config = dict(
    num_hidden_layers=14,
    hidden_size=192,
    n_experts=32,
    experts_per_token=2,
    d_expert=144,
    d_shared_expert=0,
    hidden_act='swiglu',
    moe_layers=[0, 1, 2, 3, 4, 5, 6, 7, 8, 9, 10, 11, 12, 13],
    router_score='sigmoid',
    normalize_top_k=True,
    routed_scale=1.0,
    balance_loss=0.000128,
    balance_bias=True,
    init_std_router=0.021,
    lr_router=0.000842,
    num_attention_heads=2,
    num_key_value_heads=2,
    head_dim=96,
    vocab_size=8192,
    norm='rmsnorm',
    norm_place='pre',
    norm_eps=1e-06,
    positions='rope',
    rope_theta=10000.0,
    rope_fraction=0.5,
    qk_norm=False,
    attn_scale=0.102,
    tie_word_embeddings=False,
    parallel_block=False,
    init='normal',
    init_std_qkv=0.0292,
    init_std_o=0.0292,
    init_std_up=0.0292,
    init_std_down=0.0,
    optimizer='muon',
    learning_rate=0.00205,
    lr_mult_o=1.5,
    lr_mult_up=0.679,
    beta1=0.93,
    lr_head=0.0143,
    max_grad_norm=1.0,
    warmup_steps=200,
    schedule='wsd',
    decay_fraction=0.57,
    decay_shape='pow',
    final_lr_fraction=0.0,
    batch_tokens=131072,
    max_seq_len=512,
    doc_mask=True,
    train_tokens=453400000,
    max_steps=3460,
    dataset='wikipedia_en',
)
Below are experts of layer 11 (counted from 0) of a mixture-of-experts language model. Rows are named router (the router's row for the expert), gate (a neuron's input weights, with its number), up (a neuron's input weights, with its number), down (a neuron's output weights, with its number) and show model dimensions 0-47. Each number is 500 + 40 x the weight over its row's rms, rounded and kept within 0 to 999. Numbers have three digits each.
After each expert's rows: a language model's description of what the expert responds to. This comes from a sample of Wikipedia text that the model never trained on.

# expert 3
router:519512517539505457567494536447483532520525528551502500482453466479552492514491547436530560481446513535504523455548489497477495552526498525470437
gate0:475541508540502542484453461465535479555546500476433541482564531427460496520526495534478536483607515464484547476461502418503569442418469513476592
up0:448497496481534461422522488553456399518527501456484482556568511526497550521510557505457536513486440509497514467422465465523534531489488488532503
down0:493551509416492483542486521515510502523507417543541509571546515533504474471534548422522533455472553535451539485455496494556554531465487486529530
What it handles: Function words opening a noun or verb phrase, mainly the, to before a verb, an, its, and modals like would, will, could.

# expert 17
router:555474521564535422539508562506523509540475530518460548533499473437526431480472512470546557450484531514489525458479512474504477516508479499525404
gate0:501544531520499439499486555437565494451491481524469542572429527510566495503465511430507473489530501481464510489520549551476438563528577465557391
up0:459440580493482474425434549508526514565505564514501507487521471538556486509500392462466507575494499519536496506492513479555401490525523483449465
down0:551490457483512471565438478593524463511522479530541505505484504422485536475503427411394516462520495571466553440443428490479501469564503461482521
What it handles: Country, city and foreign-name pieces, often after a comma or of, such as Iraq, Bahrain, Kazakhstan, Japan, Geisenhofer.

# expert 29
router:574494540462569462527523541522443507552553519519495500496473471434546521493511532451521577455419535503538518474494511499471476518536413540508476
gate0:443495503522506509484481538553544519527501482426475458470541531508500475528477439498538502436481505503527507520474532485448414541531500502533477
up0:504607483515483466483590507491476517548488531493494553579482512483512519470547496558511557519531486510478589512462511465478423508497513518450501
down0:534510530433571517501531515524551505531484537410463492556507497487491514504493442466475486574475544495515572475558483530526499534435550425499564
What it handles: First names and surname fragments of people, such as Thomas, James, Peter, -son, -ton, -th, plus other name-internal pieces.

# expert 30
router:539463460519508439535438558444472560515527542531479515498453497465530554473478548439505544420441494489486526522471462473528465510577431529469476
gate0:574465532514497573528510463458460530591521484518472559466557480512421548492512562466518536552455508573495503516508367477492510481470488459452488
up0:558461451534511555490529480464392503601529460555442491491523462492448595508496534494464466491452517556490527546480472545468522503497427519428457
down0:503519416546469537439453534414478483497456418569523541482503502602460495457509547498525523521434490553522481541543539527524535464470471496555474
What it handles: Pronouns he, she, it and is/was, and directions or units in location text, like south, northwest, km, railway.

# expert 7
router:478476515511462462469560505505468555526487529495494491587476492437547446489451505461570544481468551511479526475496501442518482480551487487483469
gate0:539434573493468546506467541544507487547508488479552565518470533464491437548492490541449492486425467496495469439500470535527502490487520483552510
up0:557547511479497558531580496474436438487448523467577493532516450480435579509467536502470558477452555490488458490524456496491496531526493474545458
down0:497513532481423529530524556497508483463531499504473558455527538471468449530570533526432452513588507521459492442551594478460452533514514528539479
What it handles: Line-initial dashes, table pipes, colons after infobox field labels, and semicolons or commas separating items in lists and tables.

# expert 6
router:531522500530536447462527477458501488520534507516515571594431488474511502437513508455532517454446521486520523467554545520498454541542483554443429
gate0:546518425484478523458493464507527499405532451530502556537501482550450486481547500482480450488517559512506492468520464559395489513567522449524529
up0:460503504467516467469505521550565546564490471494503523471579538477513496518557552518543410512499559569581489492464580470557467560494585540482500
down0:539449525472479536502497508549500492513572479499505425496568488559430541420472471554505492562458506558502538499466478389462455464477519468481489
What it handles: Auxiliary and linking verbs such as was, were, been, has, had, plus adverbs like often, still, and mid-word pieces (bri-ber-y).

# expert 13
router:542569556529524456552436570454494550504468524522472508577431510503531465489502517472595517468492511562558551484478502445485495487564485525464488
gate0:509501563537448472527481482437557503471470507505409521528482533476540454480546550501490450491482510430499542529548478505480564555532444514529527
up0:409473428407542523492565469492517526504554498512529532551494466544441556510478492551502512501556514540581445430438573461509402458480578443499519
down0:488533554516506493512456490496448512498529511456511493567487493509507537535495461476552478444509517433512507501570453474466441467448493465550454
What it handles: Prepositions that link a clause to a following noun phrase in running prose, often before the or a date: in, of, on, into, during.

# expert 14
router:476521601452553501533515528463450508508494562534526539549466480468527488492467476484500512446454494539519479451562528522526534562544479531518431
gate0:468526450533507517511456452527452477522391574531470570551483530496474452481584407492454484543619460504435448546579521482496470497489550471500528
up0:490560562461507550525436475549518458543517522525475574475461499558515510499466495428566546413435561509548511515435436505484524556520564538480458
down0:570468480560424573482505522499521460476495473455486478539496492541474396450534500555496476609477437414590447554501534479519426502488524506482462
What it handles: Newlines ending infobox fields, list items, table rows and paragraphs, plus section heading marks like == and field names like Clade.

# expert 0
router:470552579563548439545529580442448531556464516545471526550476441452539499476472544460552509486450493459503539477568554521479504522518443481479447
gate0:492508509492512453407580416544443448530513456463492546396539503529505442470444450460486443471501556504593506527509487546485453503509516438549475
up0:514517484474531612472437493490464524538532508563517518525516509509486508516505569557465555546565512470426530458502433517495539522431484551488499
down0:470427479453510481504531479509456484525492487491433493500486498545485523517505433523495574475417501495547501456461518492424399476480521486519491
What it handles: Bare space tokens, mostly between table cells after pipes, commas or semicolons, before numbers like dates, times and scores.

# expert 28
router:541503532520545474586457538451473491497500509518463529492464466462585432469490501488536496508447513542492552410530501440473462523501462492491440
gate0:510571511529473515453506524499440557468486413494504450440450514500498475527400470494576495526481478520433494456475504577520489478434559506474435
up0:460471506453456521513496500523540546571568513506495429476492473531495587464524431467557485501475500475505494581468469528506507473503494498494491
down0:543543500492531537546504457496498464507541452540603450492520519490513520497468482530567497452442452498447506554494555509493453552542556486536505
What it handles: Nationality adjectives, institution names and job titles in biographies: American, British, University, politician, with -ist and -ian endings.

# expert 11
router:479502464478560456551540575425481512518485547510476519564481484424534491466510493472483546507438489526496540487503568483530502473524431516464461
gate0:453547499534464512565516492492505458497448479458450485467535521548494520457518457411501579572475451515519544529495510463476541520536500525457471
up0:512485485509480524498506438540515520581457524517501448550463521494433462427535545490427521450494466502509459543514479523532524431476515510463548
down0:452482547471473545461466528486506505464476463484468527480513471537469451475492540534501521478510617503522529509459433502391481512510549513621497
What it handles: Common nouns or noun-final pieces after the, a, his, its, often before of: film, role, band, company, office, leadership.

# expert 19
router:467566473572563468516438506494456578530530572542493504482491473497545473493498507411535533455429505503507560460577502470463494528557470542453498
gate0:481470481503538478519386476488489532509572433491520499544501542489531521502481454501469552468477516506517473497545500531444439498444529486476498
up0:454523528532484507518550498510466471513466450524485454467520480469524475468519420518559427538480560505499540464507483485472457434487494496485465
down0:508531501468544472517508486503578466545442499459412531494412516493427492472521493529478500522553520510524515552497475539493531585461448511503510
What it handles: First piece of a word split into pieces, often capitalized, plus heading == marks: Co, Ma, Po, bo- in bootleg, O- in Odd.

# expert 21
router:480540532541507496597502544456497550551484575533462483507466448426523476472527517506504494466456565548528546453557510514450447518541454515488492
gate0:460501503481558475515478505451535519496421552582466438470527498545430519432549503487505463472489490438470477536547498465497537561550481530555511
up0:504552468498474502469454513561521487498587492491496560450467453549536523520559493493517517471608504511585486562567497573525505513482551539423568
down0:566496419530526423471517491530427459455521455532472497503527509559492524530501437513501469540536530527570468461548479529581607504513445547506491
What it handles: Apostrophes for possessive 's after names (Taft's, Europe's), plus digits in years and possessive determiners like his, their, own.

# expert 5
router:497532495532531504527527562418501578508465558572489559510430447436510462464417518478526586497477499557521466466509464546485518495497471497525479
gate0:515475475481507439449549486408567421521487487438513564475472537517457508475456552506514482498505498487514466522490457516536516540547517554492569
up0:543420512568539547538480543554461512582449459471470416515555553545523544492504486500530506533453477492498522484505542544483509421482512454520482
down0:513504466505467587446409548470483475559488568507512430505472528479517484469533491465497625457573505456500476452512506485538492550501491446534540
What it handles: Table pipes, separator rows, semicolons and digits inside codes, coordinates, ISBNs, CAS numbers, scores and tabular statistics, e.g. 918-00-3.

# expert 2
router:569560494559528478546496562453494547500532528540486496563469510457568492447440555470519502511473541518491485427497539448519520496558461504524430
gate0:547446547537441425483457540508480592495605462448498541588410521466554540517541510538452473533493458478496477594516603533461515516529502561463491
up0:543474517466540437526516493503488484483593499527474487560536515472466518480553536482486499458451504568494513477475476463461461482528523526519463
down0:489568536465403526495478559461522444542458533583524528403484450490453517448487512432461519532546459455482514465609500493510441498494533455500430
What it handles: Commas, pipes, of, and, in between items in place lists or clauses, as in Alexandria, Egypt; Libya, Iraq and; while.

# expert 25
router:486538468499458491607460545444542527567517558559473526490450487467536454413470587480515540449451478500489563468462498448514462549516551547400476
gate0:435492476506457559498523482507473521462500479501452395505482415525525378443518520517490537440453488487540533447454446529445485512479537511500441
up0:484478536457514534497575509539548582468435519508519475510462502483467514406498503490518462467542493538515441476511484474454485525491465574501536
down0:528518456539508441530490539497495482447557462464495577482450583469549551501572482604509469499501434492527484436440569429508529506439502549481489
What it handles: Prefixes and inner pieces of long Latinate words, such as con, ex, un, trans, plus LaTeX backslashes and symbols in math passages.

# expert 27
router:424491603488489504515499521479427536569528531494520524562511514417516490488523490468488585499449560564509529464518546461450495502566465521496484
gate0:480529512363527566487506475477559562470467503466459528502517525502568521535564457434436478500497442502509484453508518462400530521525461448475486
up0:391523504467507575480483503497489500448494544485521507511514477532502443560458464468483530485495474501544519466482492548414483474471497532476568
down0:497460427509566476501489494482466456522510519512518476523474471494501490553496477607464460483505470471511549522513557546488520561530497522485469
What it handles: Individual digits inside years, date ranges and numbers, such as 19-7-2, 2022–202-3, and present in career spans.

# expert 16
router:465508487475533455502521550513462478497527544569490571528483485512510487474527552481584461508508473540463589450525498476481540493520516487495450
gate0:497448469460507497492493505540522405562506478499499519487455517543451435565469433514500506483517504542513494521534530514498475467460527483491451
up0:509497485542451425478586484446485538438511520445543442520523560478612477523496527484490533542467475498495514484470498552497501524505549545541592
down0:505504459499539509433446525568409564521469549459472549520484509468582529540432497488531507551542564475487500432551479532496475469516533477496475
What it handles: Word-initial pieces such as re, Re, dis, pro, Ra, No, starting words or names split into pieces: reconstituted, Recipient, Raquel.

# expert 23
router:546537589471566487511487580490501554497495484556448518497522491455517503498488504504466532507457519596498519490482548478477484496538434537496438
gate0:480561455539544470465464529475483539541536502457507531490468555520477472463513452486513486552500556454465454478498522449431562520489505522516456
up0:451524524534585513522408497527511477566448528574527510497495516526586532480592517481507522467507606479478504443526526439450525476504521492497516
down0:504481532405517526524497475455596571489499494521573529475501503494508520499454475450523562470481475501480444489546545503451502570488532455510520
What it handles: Labels and word endings in infobox or header fields before a colon, such as Leader, First issue, Residence, Location, Personal information.

# expert 24
router:497534527557509471557479535436437562583515560531447529558517471459603473475476555508565537494441533507446508498517529465511489504549452537441502
gate0:540507588526545497561443522493492564530470474451524488489515548512503492549451478500530495504506513512475493536477504499534482515501504552516534
up0:501555542505480511438542503442534526522512480494490496470467506524429483524454455513439507496513534462514525401531596520576451510493581541549526
down0:464594462550533469431480448480470499489503494532473472533545493607538433504530520529483449480495518474464554511463459411454412507495536506482498
What it handles: Opening parentheses and quotes, line breaks, dashes and initial capital letters starting a new segment, as in (1941–, S. A. Chandra.

# expert 4
router:487550528473495506584481556406447597514497475567475545566418489459494535437512491468552439468492533518471511516536538514498526520579523498465522
gate0:534554506515544594513463559479513438461541503499513541495562570408446513531484446459492496442438439568503423541482464528481555436538479487523416
up0:531413455457493476523519498537605450523522542565525519490603449501504472535474464441487452554544481571526594540505495498553459500540521527481565
down0:511470446474528513484494516494476479551534392484502512397507471530513511556505504491574524513514488441532473544573480497534522506511497482515420
What it handles: Spaces, signs and numbers inside election result and statistics tables, such as vote counts, percentages, swing and turnout: −, +, %.

# expert 1
router:485559511509512413458495533517455519539524527534526537570550471444555482479484464398528531488447549473507555493520557417487493531574510449502408
gate0:442504451490470466502461499508510509444593526515519535463424468499507512463431533526495468421527493478496393582474464532494488513484560537475499
up0:482519521510553491509422457437527438498533533506456530439544486545569511505496525544498487512459459493515457529511567476504394483459494504545508
down0:565516462542504603557421421463505477406536531519485525486513454516485564492556453460478538552511524444431503569498462487455502465506459451541509
What it handles: Word-final vowel pieces in foreign and taxonomic names, like Latin family and subfamily suffixes and Italian or Romanian surnames: -inae, -ica, -io.

# expert 9
router:503524540545492460586501558461416558535528547507483480527497461482539418504490519521505591460466495569497559435517518419528490519462458514542415
gate0:472511551532497473457518464456465526524516517443582497503546490437558550522533463529498498532532522541559502426522601441524469502547528474537523
up0:508470475528522549545521532512542462599445542493483582487521469488507539501544480559523479477491472468494541397516538454464501520468416401542491
down0:515417507488491492452522499524468520486531458525442509493468523514448515495456471398457447528505547470563518556469426523462476468593501517571493
What it handles: Pieces of Chinese, Japanese and Indian names and bytes of CJK characters, as in Qi-u Yuhan, Ab-hi-jeet, J-in.

# expert 15
router:520522488474542465498556550472518546509499581594486507560496492469530517448427498493568540492454518542473474472482516446530445506503487518465466
gate0:528439522449444446553488573492474517520499491538457477521498489451559543549492528455540485455483498562554456481519544532470502505528455482482443
up0:522534522513427529530463481501463594527518500551557468480500508504507513446550443514456562488512511419466512492471509474513469506578522513463417
down0:483462520470500513435462524510510503473455553446454484520501447555482451613500537474440453584553534514479512570500545500494441509549522470566459
What it handles: Plural s and suffixes ending a noun or verb, plus nouns and pronouns like people, them, there, months before punctuation or prepositions.